From a checkpoint of a small mixture-of-experts model trained on Wikipedia.
Size: 9 layers, width 512.
Experts: 96 experts in each of 6 layers, 96 SwiGLU neurons an expert, 6 picks a token, a sigmoid router.
Below are experts of layer 3 (counted from 0) of a mixture-of-experts language model. Rows are named router (the router's row for the expert), down (a neuron's output weights, with its number) and show model dimensions 0-63. Each number is 128 + 24 x the weight over its row's rms, rounded and kept within 0 to 255.
After each expert's rows: a language model's description of what the expert responds to. This comes from a sample of Wikipedia text that the model never trained on.

# expert 54
router [157 106 157 133 137 107 138 147 149 132 131  86 131 101 176 135 178 112 143 123 122 184 144  92 165 117 132 162 146  98 136 117 128 131  86 118 127 104 138  89 149 104 148  57 125 170 128 122 124 154  86 125  95 125 143 141 166 102 109 178 127 147 145 114]
down0 [114 130 167 130 139 188 106 165  98 118 146 134 129  87 143 137  92  65 136 133 111 141 170 150 150 164 135 141  88 119 149 118 139 165 145  82 170 123 130  95 120 136 110 158 130 159 185 134 121 136 158 123 147 117 124 101 151 149 144  69 106 143 131 133]
It responds to: Media nouns like film, album, songs, novel, video, plus numbers and pipes in track lists and results tables.

# expert 23
router [121 130 133 128 129 202 124  80 184 145 165 161 126 136 100 135 139 135 109 138 149 145 145 129 158 128 136 143 134 100 104 126 123 131 131 129 144 166 116 154 109 106 172 113 146 147 143 125 126  81  96 138 123 172  93  89 175 102  96 115 154 101  98 144]
down0 [124 169 149 130 129 163 116 112 105 166 103 158 122 102 154 156  85 123 107 130 100 149 152 165 111 114 144 129  83 151 179 131 133 150 160 156 111  91 147 127 113 144 120 200 151 133 158 149 116 151 158 150 133  68 131 119 130  97 130  87 115 134 118 114]
It responds to: Nouns in proper names of armed forces, wars, leagues and schools (Air Force, Corps, War), plus decade digits like 194, 199.

# expert 55
router [150 106 106 104 116 121  97  99 173  99  92 139 128 118 133 101 113 103 113 148 181 138  94 168 149 152  93 149 138 122 106 140 163 140  95 141 126 173 106 104 157 136 126  87 125 124 123 109 122  64 161 159 143 125 148 124 134 123 122 105  95 143 134 105]
down0 [100  95 176 152 110 138 104 157 135 211  97 164 108  97 155  86 141 128 133 137 117 136 153 128 114 102 159 140 110 133 160 135 112 116 149 104 119 131  91 101 130 127 135 169  72 128 107 101 117 114 161 161 122 104 141 165 160 100 156 128  91 120 135 104]
It responds to: Clause-opening connectives like but, however, though, although, so, subject pronouns after commas, and -ly adverb endings like hardly, tightly.

# expert 45
router [155 128 170 100  91 157 136  89 142 113 115 114 142 146 142 122 114 180 150 136 170 166 153 144  90 113 156 141 143 127 169 132 109 119 117 141 138 136 162 115 118 123 146 113 105 100 127 142 108 127 174 132 143 145 158 170 114 105 102 110 138 108 132 151]
down0 [132 182 135 135 126 155 145 198 122 155 153 109  63 124 141 129 148  89 136 144 104 135 130  85 159 138 108 152 128 151 120 136 130 137 164  77  94 105 105 141 132 130 109 174 168 157 133 153 113 143 164 128 111 100 119 194 167 148 110 124  97  82 134 149]
It responds to: Inner pieces of surnames such as She-t-ler, kinship nouns after his or her such as father and husband, and scores or dates.

# expert 63
router [176 136 100 114 103 116 135 114 170 119 131 163 132 118 110 112 150 142  88 157 153  97 125 102 101 126 131  95  91 148 164 125  82 126 108 132 148 151 142 141 107 111 117  72 122 100 134 164 139 103  91  97 154 122 125 141 133  84 165 174 141 125 135 155]
down0 [133  90 153 125 139 131  85 147 108 121 180 111 124 128  84 162 128 120 155 118 100 129 170 145 137 157 137 154  77 121 155 125 115 122 136 114 123 105 113  70 120 153 120 174 140 148 181 125 166 139 190 138 157 119 118  92 144 103 148 118 112 113 155 140]
It responds to: Pipe characters between table cells and header fields, and commas, semicolons and words like including or between that join list items.

# expert 4
router [182 116 106 109 119 185 138 101 164 127  77 127 127 116 161 164 162 108 144 127 151 184 103 115  95 102 137 120 118 106  91 129 133 136 140 118  89 147 116 117 159 106 176 122 127 166 118 143 147 129  68 148 100 176 117  98 106 139 166 161 118 144 142  95]
down0 [111 131 149 125 152 102  78 149  94 154 127 157  73  85 129 129 162  86 135 159 153 162 145 137 167 146 144 141  83 159 114 116 174  71 147 146 151 156 147 117 146 123 136 177 142 118 153 179 119 146 145 159 153  84 101 119 160  72 109  83 134 144 135 111]
It responds to: Articles and possessive determiners opening a noun phrase, mostly after prepositions, such as the, a, an, its, their.

# expert 60
router [175 124 139 114 150 157 128 134 142 109 135 100 167 114 187 124 156 143  62 150 138 108 138 167 101 151 121 117 128 116 131  48 137 119 128 168 170 162 174 127 112 108 138  94 147 100 142 135 140 154  84 145 134 131 156 136 113 134 133 125 112 157 104 133]
down0 [133 121 152 171 127 141 148 117 131 149 152 159  74 165 131 101 104 140 117 121 130 110 146 131 125 127 156 157  95 109 130 109 150 120 134 142 135 108 135 116  95 131 137 160 117 178 119 147 111 111 171 160 151  67 113  73 157 106 143  88 103 131 142  95]
It responds to: Field names starting bulleted infobox lines after a dash, such as Country, Coordinates, Genus, Died, Website, Occupation.

# expert 2
router [140 163 137 118 138  92 141 114 144  92 132 101 141 185 160 130 116 117 146 122  85 139 137 112 138 120 146 117 147 157 113 141  99 123 123 147 122  70 121 104 124 145 109 150 100 112 148  75 126 137  99 132 157 135  74 143 148 125  56 164 101 155 173 132]
down0 [ 91 114 123 136 122 133 103 161 119 124 121 166  97  93 141 120 115  99 124 138 109 115 130 113 191 144 118 134  81  99 140  85 154 149 148  81 157 113 128 105 142 128 105 128 128 122 150 110  82 139 179 149 148 119 118  96 155  98 134 159 112 136 139 119]
It responds to: Closing pieces of proper names and titles, such as football in team names, -TV, Jr, Records, plus quotes, closing brackets and line breaks after list items.

# expert 52
router [120 109 111  97 124 168 129 156 133 157  87 132 119 126 118 137 163 120 148 141 148 136 142 139 116 163  98 148 144 127 154  92 122 139 104 139 154 115 120 107 106 143 176  62 126 137 151 157 108  81 105 133 126 133 149 173 109 164 116  82 132  98 104 148]
down0 [115 132 151 145 151 111 124 149 109 167 114 126 141 138 138 121 112 107 119 104 124 115 151 101 111 119 131 120 127 148 161 147  91 131 146 110 130 151 127  91 132 187 131 151 134 149 135 120 114 144 139 170 139 139 112 126 145 128 107 117 134 126 170  84]
It responds to: Word-final suffix pieces like -ation, -ived, -ment, prepositions to, of, from after verbs, and medal ranks in sports tables.

# expert 37
router [167 128 136  99  84 118 164 146 130 100  86 114 123 171 103 137 130 109 137 155 154 162 134 136  83 127 133 126 140 151 147  76  78 174 157 101 142 102 129  89 161 115 105 110 108 125 125  92 105 139 152 122 116 165 129 170 105 135 146 133 111 178 108 113]
down0 [125 100 123 156 115 152 103 111 106 162 131 165 105 110 175 124 122 108 149 138  96 131 148 140 118 141 114 168  65 119 115 124 143 133 131 118 128  92 143  90 114 133 117 146 123 161 163 142 110 120 148 169 169 135 140 129 168 128 123 118  99 163 117 135]
It responds to: Day numbers after month names, such as March 19, plus mid-word pieces of surnames and rare words, and Historic or -listed.

# expert 11
router [130 116 148  99 103 146 136 113  96 101 145 130 169 146 100 118 164 135 151 154  88 169 138  93 164 140  97 131 109  60 124 134 118 127 151 140  83 155 129 132 148 131 145  53 123 102 123 115 135  82 144 115  89 191 181 146 124 101 111 136 106 114 128 132]
down0 [121 109 127 135 133 148 102 125 108 146 160 149 124  99 125 141  93  88 127 126 111 127 139 120 137 114 129 157  89 144 134  96 113 127 127 130 108 179 115  94 148 165 135 167 147 162 199 129 143 104 141 125 143  99  86 120 188  77 158  86 132 138 115 114]
It responds to: Sentence-final periods, quote-period combos, heading equals signs and line-start list hyphens, plus prepositions like by, of, to.

# expert 41
router [152 124 113 100  92 115 141 102 146 109 126 113 137 107 151 104 192 147  81 138 134 104 103 143 124 137 130 136 141 148 121 109 129  94 152 150 126 169 148 111 113 148 154  63 112 105 125 123 164 135 130 121 106 148 161 159 142 137 103 149 103 166 116 145]
down0 [108 127 151 150 100 170 145 164 135 174 138 221 122  65 134 149 102  81 155 133 107  96 118 162 133 116 130 131 127  99 157 154 106 123 137 124 137 167 140  91 148 143 124 170  93 111 144 145 145 147 141 124 146 136 122 162 148  80 177 121 108  93 130 166]
It responds to: Pipes opening table rows, The or He starting paragraphs, and heading markers or section words like Personal, See, Preceded.

# expert 26
router [153 110 139 125 120 108 150  71  96 106 156 153 140 126  87 129 155 137 124 156  98 176 139 132 126 118 141 127 111 137  97 126 126 118  88 121 125 138 134 120 115 125 154  64 140 148 156 134 134 142  97 129 141 160 150 117 154  81 141 109 139 141 135  78]
down0 [100 154 124 112 148 126 118 142  96 132 142 158 116  72 109 123 129 113 132 134 120 121 148 155 121  89 134 120 100 147 156 118 157 134 103 102 146 117 117 113  84 130 117 155 147 129 131 158 118 169 144 156 163 101 130 134 139 152 139 119  82 159 136  95]
It responds to: Section heading words and markers such as History, See also, Early life, Singles, plus pipes opening table header rows and infobox field names.

# expert 8
router [177  78  88 127 116 110 200 176 101 105 149 124 105 114 112  83 126 130 128 141  92 116 103  89 142 158  68 142 131 169 103 136 163 141 122 127  93  69 132 137 130 140  92  99 122 127 155  85 160 150 146  86 155  92 165 150 183  77  94 116 123 158 147 117]
down0 [140 118 137 168 153 130 115 155 103 153 187 153 124  74 110 118 141 103 123 121 116 148 120 172 141  93 133 123  82 106 112  93 180 124 133 152 123 163 126 100 140 124 110 125 151 180 129 123 110 139 149 139 150  98 123 106 165 122 144  95 134 100 138 145]
It responds to: Blank or number cells after a pipe in data tables, such as polls, stats and times, plus born, Born, Full, Title and Korean surnames.

# expert 25
router [157 131 165 109 171 113 110 127 126 118 179 110 133 119  77 141 138 126 142 148 129 152 140 145 146 146 125 150 110 136  85 101 130 149 133  96 100 154 150 117 133 128 107  90 123 169 118  95 119  98 112 122 134 180  84 134 103 156 106 101 129 175 125 136]
down0 [130 145 135 146 113 128 133  75 116 159 122 167 138  48 112 111 128 121 129 178 125 153 155 136 131  89 160 140  90 122 149 138 124 148 140 101 127 103 128 101 130 116 170 176 141 134 156 120 122 121 168 152 136 122 138 125 180  89 131 121 103 115 124 142]
It responds to: Indefinite article a and quantity words like two, several, many, plus score digits and pipes in sports and statistics tables.

# expert 33
router [139 113 141 106 133 140 139 114  92 118 107 116 107 160  84 171 132 116 117 142 109 144 122 132 143 146 142  95  87 129 116  99 147 141 161 135 101 118  72 148 140  98 159  67 129 122 137 134 132  74 146 157 112 122 106 105 127 133 125 123  83 120 126 144]
down16 [153 123 120 107 103 121 105  85 104 121 145 155 129  88 108 117 143 136 115 116 140 124 120 121  98 132 144 127 169 124 129  81 138 130 120 116 104 111  83 119 157 131 116 139 105 141 150 110 193 146 100 176 159 134 124 134 114 180 160 159 124 120  98 153]
It responds to: Final syllables of foreign names and song titles, such as Neenu and Nunes, and single digits finishing years or table numbers.

# expert 7
router [118 137 132  75 101 107 133  99 124  67 145  83 184 146 152 151 112 131 120 130 105 168 138 150 124 141 123 149 112  85 153 116 115 125 145 137  99 105 110 146 124 112 135  56 153 130 117 120 136 112 115 155 130 148 187 147 169 119 145 101  94 181 128 135]
down0 [ 96 156  91 133 137 148 120 139  88 127 124 145 133  97 120 147 130 136 151 152 120 148 132 143 130 110 146 149  91 125 120  90 111 116 144 122 149 116 119 129 105 134 109 166 104 122 120 153 143 137 205 150 174  91 140 132 133 123 104 117 114 136 118 157]
It responds to: Commas, and, table pipes at row starts, and biography verbs like wrote, studied, attended, often linking two people's names.

# expert 43
router [140 158  86 105 113 144 131  74 154 140 131 122 103  91 133  84 109 138 128 102 137 108 132 154 171 132 163 158  87 139 115 132 174 161 142 130 108 137 137 118 145  74 138  87 123 156 155 117 119 118 113 115 106 118 119 112 198  86  99 147 117 146 160 132]
down0 [127 136 190 134 123 140 105 170  70 142 133 143  88 105 150 134 119 142 129 100 110 132 172 132 124 114 119 158  94 140 132  89 136 130 164 106 123 138 114 120  70 106 128 156 123 132 117 118 107 127 166 141  96 123 109 134 174 134 126 137  92 140  97 115]
It responds to: Second parts of names and compounds, such as medalist, Creek, Regiment, Hill, rock, metal, guitar, and word-ending pieces like arity.

# expert 49
router [142 127 137 118 163  94  98 140 142 103 104 117 149 195 118 134 133 172 114 127 124 105 138 112 119 158 158 182 132 115 139 122 165 151 118 167 118 152 150 107 135  88 167 120 123 110 174 123 136  96 144 144 130 125  98 111 142 112  95 121 139 114 137 100]
down0 [ 84 113 137 166  93 140 137 129  81  90 112 183  94  95 135 124  95 130 116 104  65 124 121 134 126 104 177 138 161 131 158 109 112 133 173 110 104 174 152 124 142 110 147 121 148 133 133 131 123 117 139 150 117  99 118 128 195  93  71 131 130  84 121  76]
It responds to: Short spelling fragments inside names and rare words after an initial letter, such as LaJoie, Sheep, Roux, plus home or husband.

# expert 15
router [153 118 144 114 129 140 135 113 131  66 133 104  85 114 116 128 172 177  92 109 109 160 120 118  92 142 138 153 122 117 141 161 148 120 144 100 111 139 111 133 162 101 145  77  97 118 149 166 130 103 146 100 129 135 145 110 112 132  86 134 116 127  94  92]
down0 [ 82  91 137 131 141 147 102 142 109 139 124 111 146 111 144  98 150 128 167 136 129 159 144 155 161 127 107 164  89 122 150 114 131 141 132 121 145 104 129 136  98 152 152 191  95 118 182 158 122 145 114 150 134  79 141 137 131 114 131  97 102 115 115 131]
It responds to: Clause-linking that or whether after verbs of saying, and abstract nouns followed by of, such as name, types, rank, election.

# expert 56
router [156 104  82 123 133 134 116  99 132 162 116  73 150 138 117 132 109 110 117 131 150 149 177 100 133 164 125 112 113 138  97  94 137 116  90 148 116 137 148 132  97 101 186 140 163 184 118 139 139 106  77 112 136 129 106  99 148 105 128 136 110 131 114 131]
down16 [195 153 136 121 175 132 126 109 121 137 129 169 133  97 113 144 127 171 116 113 141 142 135 113 134 161 136 129 125 106 122  85 150 136 164 128 113 112  87 112 127 147  96 112 106 106  54 148 172 164 116 164 108  95 113 134  84 176 133 160 122 137 103 187]
It responds to: Word-internal pieces of surnames, place names and rare words, such as -ington, -ica, -aca, -bury, plus numbers in chart-position cells.

# expert 62
router [125  88  87 147 123 146 130 112 130 120 125  76 117 115 160 135 152 132 104 134 135 138 155 127 112 132 159 105 125 114 135 156 117  91 129 152 122 114  97 114 134  78 158 128 142 156 143 133 148 134  84 130 105 136 100 142 152 110 138 119 131 136 119  73]
down0 [ 88 124 134 125 133 116  86 157 110 123 144 159 133  67 203 132 138  70 108 145  97 157 177 119 113 143 162 132 100 158 135  82 152 107 137 169 142 118 110 100 103  97 130 155 105 156 151 147 137 140 186 171 142 134 121 132 135  95 114  88 103 171 209 115]
It responds to: Titles of positions such as President, Minister, director, coach, chairman, member, usually before of or a person's name.